Experts of a small language model.
Size: 11 layers, width 192, vocabulary 32768, 62M parameters.
Experts: 64 experts in each of 10 layers, 128 SwiGLU neurons an expert, 1 pick a token, a shared expert of 128 neurons.
Training: a variant of Muon for the experts, 307M tokens.
Below are experts of layer 6 (counted from 0) of a mixture-of-experts language model. Rows are named router (the router's row for the expert), gate (a neuron's input weights, with its number), up (a neuron's input weights, with its number), down (a neuron's output weights, with its number) and show model dimensions 0-191. Each number is 500 + 25 x the weight over its row's rms, rounded and kept within 0 to 999. Numbers have three digits each.
After each expert's rows: a language model's description of what the expert responds to. This comes from a sample of Wikipedia text that the model never trained on.

# expert 44
router:504565501512460465537505511508518493488504525535529510492519479464522481491492490522530491555507504495530439515528483518485513531505481540517510473503496442522535426487522503518536519447505477492477484467496525491485521484495492443514472488518561539451488464501502473493489517519548528515489486457515493478487543490487515506503506485494515531503469482499482503519465463507468481500536509530516474511518493509520524478497532477503505475570479539523456528538485466520498521501486512483513499521548515498548511501516494524467481484483520470510456480495467497522487481512490471512
gate1:491531508486510480478507522507547493516509510490522472523496518493546494473508494481523485517523509481481508529490481532493474469472525501498479497535486465497484490485494489506468545475474478459477477447493500442482515529494474497550477516458521550471496451502492468485506503532512503451473502488515505486524486512487513507510549458549466477463481560467510516516536489543531430553476508504515447499493454451525510471496511501505521492521478518485510497492494491516477503508524507507538479521521502485509566481516518500511463554483564476502479494477504512523475477483508513491
up1:513504513472465527472501506481499505492525513486513472461471489484522491451497464471506464483486485464481518475505531568550482522499518523517503473518551450509502516474526501558489516512493456529519508438535510478505507504541474516463489476510549536494477459517500490513510525475521502508459491516490538468504456478496490504467489484494499503527486487511512489501498529487491474535499501476498500462522481466477475513561485529534510522508494489524525500501487535533525478501468510524561503453504532475513496472465520466488488558460504475519494503519513533483509440472532514500
down1:533492490488489534513529503490495485515535503509544447508485473508474434478514467522537518528480531520544456464536511503495522474478475514504519518501466487473518499503509473535488476504494506518546551499478508480468508527496497490519494491500515515498503486527471501479471536471517515498520489523458473499522495493487523508505492557477495529493520494499511500504527497484461523462422559485495495491504472459478504475486497517536545457488517455492504513512552531539516494521508511465543498522524523486476502544484505438478522518479451490518484504522492517498445490554497466486
What it handles: Career and activity verbs

# expert 22
router:527575479514493519497530529470498520462489532494490525490558492515494492450497507536524450499501511484487473518478520514507502546537507485495517492512480468524494480519526523510542512478514489487523456488511529496503497521510478481534497483507520497466490453521495501498497549471504532532483487483466470537495484500543497535457478469519497533529512494509510528557467487494459470451496518497479463508538505552468454478448495534479548433530513499507496472524503501522461526508496512480490516514504541493513515479510488509473496479518515510519462480488463525522525495468480453479
gate0:518525486492505508533481503505479529474517445490526472457463478489482510513530533492502506510505495506521498521440528503540486530470514516504440515460491509510508458492494520533550509506477510483495492453497487480516492497498494514489540486519438551514492490473531459477509515495537530504484491519472556490515494500551487486506487501465515541539497483475535493514495516489441495478515496462480508517554529499484491447501484533487514471470533465486494520517529493489478517466500478508517559510491499513475482479501488511504523498488438540500473503515471501554569511511482540501
up0:461536488508489513532481514505480523463511516471492520450486486486520509484512493504461479508489514534491499444482475460477481512522532442509484510471469548508506480478542502543558488534491502499549520531511481490488530546466494474507514497498504528454501496488517481559499476499456552525532485499499525480521529523497493526479478450494492518531447503534535504518488478465501478545514521486472449494522484503509490496516515490504484520511503480489490491538504498504535465500483508516504496550480506558483458533534553505504506476542485473507478476495514461511543463484492522491
down0:506538536497460497511509502477517479491492521508532503520491476474477476476485509505480461462457501478515434466489516482457495522542547518499507513536472477484476455469521476508504540449495551497508493535481484525460513551504522493505593502474479524534490502521498504519484520463482480534484544477497501487520535537488517506487540510524497483459476497522460497509496503474511508527474513475540478485427499494515492521521539497479492526493484478502518533450539478524496478512522467534484499486499534517515525535445501491501476511503471483482503496508506495522510506505484454512
What it handles: Participles after be

# expert 20
router:533527462550501491531479524514514560486462512526536495498496481503485484449530489502538479452466488479508502545544528516510483515534507494523489535510446467459475469485497510510508473508517464502526506462542500469517483464493507478545495500515540498480506458529508530537496529538503498497440555502506498531486511520516456508505524483534510467482547470487494507526457482490453484513497499513497461463528500504499479476471530506492514493536509494531516472515501457545512503498507521471536499511510542493514504498515479517476476504514530459528494461508476520523550525470521487498
gate0:516523510497470481549511526506454569475500470536473460502473482523519516517506472445504482491442489511505519506492490490529520516498483524453489531468516508528507490495506499522535535453507510513489504507514471501456500492507518519519493485526499526499471492528498553515494507506556539465504480519506537501546503558509472462516492503480534472540543524502488525479521509512446506497482478504503527495510536466518508514466489510465520514505510499467450502536482525505498504491453455494484516502494520484461509461544471479496495529494425499531510482489476501487562479490512509518
up0:506481516519450501540511557504537555517492484474536526491476479511488460478508477523453490519509513544508458459471540521507421475509526487494492487484461516533512488503486503541531456501493530493506510479536473554482534506509499523517523455511489510494511495487510464488517508499482530522524496491496507507540543510525500511507477489478498484489498523516495532516488482498516527522500467496457555472496505464532519528511509521513471488467506491466459517517475505504548490516488516539465496545502493516523473526451483527503505490528505430504457482503508470484555483509481531473
down0:529524503503494520503509481456470516502483512503539484514527470470450511462454498550516506490522476521512526465463502502501524496479504477503513491562475493519486471482513523534466529482517518462536491484554472517482518470472485516500538528503496494521524527524540521522493466495447497511466532525522492466458488524489492498497514483477501506502468551509473492552517529515507520543468507492482470504470481500495521521529534496532418479491514465459501513511519494484484507536524492473449513526490488433527502491489449512491508493535489477442487530490493497510487514525517503530
What it handles: Sentence-final periods

# expert 57
router:513517502512499537498464531500520535509508521505524498486500476483481486439501516533530488487460538476511505519534517532520470545505518503523491555533511448489473464544481478528496467493497489485496486481533490478514493512484502505539486462526522531506533511524502518464501556531520510538437528496478483508457548522498483475503474524504504485477562495514502485549453508474471492522507515536491490475507520531449470513495528478508472461518476502538499473489519473536453497464501496448513477511529501477508498457496454507475512498497544460513477480488485482521516498525507476472
gate1:481486522494534509489481484518556464479522522467501496522487486497519499513491514496466495495512504535458511490526495518505518509456485513564484526488543531484514511520510501559486554477497519478522501416463525486486521498475539488485449476485518517509496506484517476550500468481500545467472484442549507481471502492521513499503474494519512492474547532553511463503497474534541502515506503500498501505498525489510478467511482503540464516458497468503445484490533518503539508478498494476515441523511481518484502502503465456502515517459529491533527481477497485539472464519494516485
up1:525488495506509499483521480452490518537492496491471475489517524501493462502464503495518495503472500444500512473493508515551486537506531497475479437516553497525476497514480549548483542503492490560511522481510518514554508539522482527513495498484503525503498474523525503524561517511496516530465495504513514508522478537422514503490527503459513488548516502484476491521489527511507531516489516483520476484550489484483469559527509506478490539529486505499512476512481512527524528536482501508518513485516534497494467506508549500522465493472467479544494528484525518537533461436525501513
down1:455510465506500532488497497503516491502539543495505488500482447511507500466556501497495499495494494533482538523495525503483506501492486498521500527491507499502533475448517518488514485522505525475520516520515472460476442481519523509497490485479507472452514550553518441504490507539557509479507496526452480516463456442516538521518455510522493478511506497491457521511517522538480499485500466502507469528459543514483533491487482500471515503514534489512548495481509525466529497503504492443497467479492542476467507484478503456514508488529474512482470520472477523567461506464514485504
What it handles: Clause-ending commas

# expert 48
router:538527468515514504525501489536487486483501536490540527526485481449499499461558488481553482486489530493537464470546465519530509514508503539511499505550492447473474507517482512518522493473482559455497474471488502494522471495519497507528502493502502511499533482500465508505480502493530477464483497475516455522475492476459509534496513493489502499497535502492464501565462496480510465499479530546496446515494501478451483495431528501487525509526488527540449526479515487485476512483485510503490497468541500474509513470492478520508474488502479469492460477501479481508507497467527430490
gate2:500507465531499493510498463525536495499530523494505474459505551462520490535548461496529482513451487512505504464467486512512482449517499458477506532506447514514547507515466465523487562490501521561498517482498507511476500455494466498476541490543513459522505502544541508533531516487504507517483500464471486494479497494477522527474496468527489508508535536477522522505491513490481536509498471492466487513484550536504491523490499512482505513469527540509505480508466473473504481492497461475457482508431508488492499476518479520479522506507485513490451516526486523501509501475507492583
up2:529499495457497527511485513558501495507514471477504489466507492462509465516493461481544502476490491515553510557472503446505503510505526530493487494482490518493524484520476493570546518502493495487550511511529460499462487529497483484524489514507486473505486505480520495524464513519510459480482479562498522495489494488495518481486465512495465505510524492482456471477522541503523505491470519509496504515481554497463481503450456491541444503520491511446491503446567472480469520510451504508498513471481533480496473539509469522497491504496474541469500507472483474531489496501522542479
down2:484519476491515449456520509511445494504532484477489503505479496506482482466502492507517550538535535470505506499536459481508442519499494525516490473482523498472477481535516470498458513516472461529523496508480535480500459499478460533512512477491484466547538476495534473417502484498499487479484536474495487543499496527471474488485498514456529499512524525466479523498511492506499523459505500509520428450478473512473517505503438536499489550505514514497482509469483511481465500509475511522490517492508499491535535549520509495452509477506500521492497514492558530509476513486483482474
What it handles: Work and place nouns

# expert 24
router:541515500551476493521507516510485506507501508525524498520514467500499500460540480512541505508502503483521500512515482506506495523526513482550467502551468503505497470478498469517481492474528506496465517447545484508530477478502535474532488486540534529454508465513503507535521508544520475494462521515546492542509488498536440557506510453505514482474525488488503473528469491475502503537480521537519454479520495538510462481494518505482493463534479502514468477518500477539519496542503522502504499509484554468518496510554491522493515514545488445510478467460478495523535534475478471468
gate1:504474492474487469489493463512512468496524528435550488536470464515510461475477493424468483518535471494459480496488487508492561532521509500514514494516488519568469527476523510482457487450530470508493471427502484489509490484492498517529483504473507509489480526501551507557529479473480513478464501465526478536473527515491518518468494502549515499460473507450486493504514503488523510501503488456521444510491472469505484472479502526484482497533471516495493472491505481495531470517468503535496476510515531528493501493540523494544479494494502513516495492487516505525533531491504479504
up1:488484481487493475474502495495508519519519481471505479495526485534522499499507498449499485500493543525483479507479547543546506506514495482494547490479563477521509525517492554517466529503514483562485504482499513514528535524484469514492505478494523536541449500508497493551501482456501459482499509532509522504492497520487488504498535466534514492494519486504511508509509481500535453490497455451498527508511478441491476561522474535480456492507487505570523504468487519555515488498455476518467552490505538527528502517509493478482502498454498482499477472532537508483494467504536533516
down1:487496497515478532490497487513494478452521473538535438517518511495469493526468493483528535537473494504490489518503511482512528501512487459534524512535480459471470500529495482493464459500536517485490504466502516465500451515549491519515488499507501465469461465564495497552494539518511448527498500562490494509474472505497513514465503528475521484476475469478529518466480535490499498487501532502508484481490486525471497477504496525494498453502500478528529454483537579497484544525483485533518501491482470498495457491472548464522521493527508495490496516500526543539508525476509496459
What it handles: Periods and abbreviations

# expert 27
router:475516482544440510496533485553504529502490503501493520505467445495500513482534536490541499489495504505514543500509492475498496522467461556551474459507464455471489494525481519494535544498523519504512496486517500455467497477475505489518461529501517534451528453510516500520456525532560506496494488517480471530489508503460487560501534457484487508502554478538496479526479494521504511518509518505486462537512506497500482491465521463509508529502488478531479517505502489521485501490485497438490470506511502490512500486509490509497491512505524479460475448486493512515517547454448458485
gate2:556463505540513508509520555484504467506509489534482476475520539520525505501491496459527498487457504508522520504473498546472496439490504527469533557502481525499509520532475501533499547485470537509513506498497497526498511477494500505496519475548490505501527489527493556507523501486503517469478502484490477512510489498446523539440500499449546502503518523534503538490488490504495532474485530491490466535486471501478469510473541519502522492473500529466513510496503437489516493503513538482492517490449476471460475496538506493474520526483441471489507477515461512508503499486534499569
up2:537521528491506480513545500552510476524478459517484513446510472498508509516509501503511519443508457492503480506503503494520556497482510538496487509524479534521522501527482495502536508512522498518495491500505513502513506495497500521487479518500510482518525506453508494517442493512477529506504514505492533497512469487501526490459455481423486506513492537503440530473481548536543447517492504502529465533496507453472484461492480493495467537508526515521517513457520532518476506461468525476509544466538467502462496546518507518504527548546472526519497535510495514542475506541530518520
down2:495468529442541498505511526510498491478512512514449459519471495544487525496542509522528486498490541489488477533510487500525538504537504523468476470533462519516451498498481472526461521507456462494475540490507508501479522521494466554533504456527487479527471499467527486471499540537530496527528466491490510519497529509491485508572516514535471517520506538510505492474515515505511488484558478515481543489535516508534495510496474514485524494508515503518511494501478494464488469472502553523528457428514523506515517500488555490467473504516480483491530513522522523517500494484534493471
What it handles: Institution and team names

# expert 14
router:517516480548489530539462483530497528490471533490517506468507490477507482481515480499569489499495536517508526488510500505583495531521499545481505491525448476484468451514477507504572482496526520467540481463511464497528479490463507499499515502515508505485517505505502475478503539510514520527464491507532463504506496541523499520481521474496476524497511489514519487534471473547491467534497529511516508523526529489489519491450534511471499508566523483524453511489488453501490520495457518496485532472528529476501468488513488497469514529478467469505478459501472456518516483518503451507
gate4:510470502542544503466537501511544456560506495535494481504506524488494480502516519498502499481504505520463522512486521516512472539529504456473501543527496495453546516511440502551487511501529496503480483523499468473526501534497491511506517470499516504507541470484455486505509505500513494495473492534485511494486544506491481494469533499484471510469498470516489530479492495538493420479509457494530550505512496494530490557472491488536499481516467508503504503518505468438511534476507501494513492487484471519529482546487491521530529456479538522464551498504467503530511576503502502513
up4:490501487539480498479511449467476503471496526499471521490509502510482458485491532539544453500462500464516461515519495505483522525539488498479500503451513486464482474502523478533467501506441516464483518530506497561510500484460505512472514524500527501501504486528511499526475551478515524508555506540528519504489472474560497431491522501513514498516468500472518500515537520502514518525490489509482512508516460532499485502506539503486461527504463512555561485551490500499453471508515500509515534522511497527477479491519471520504487520476526486530489527508484464479520442504473519540
down4:471517464477503465505479488526488494503465497496462486481512474485526475513507500503509534506507525580488502458500484484507460461485502521492499509579517489506512487511499517509516516457494577523495475452526490507517548479467484490527533534534477499475515487504474471530484503522516457539459464477539485475504474510441517487495504493554489499504510518497454497543466520480459500509495478520485495473499469514481478458516510494530506513493474502505508507470477527483485532523530514518504503483486492498503480492526537505451516464472545468526566477511500495524487443515501501477
What it handles: Roles and kinship nouns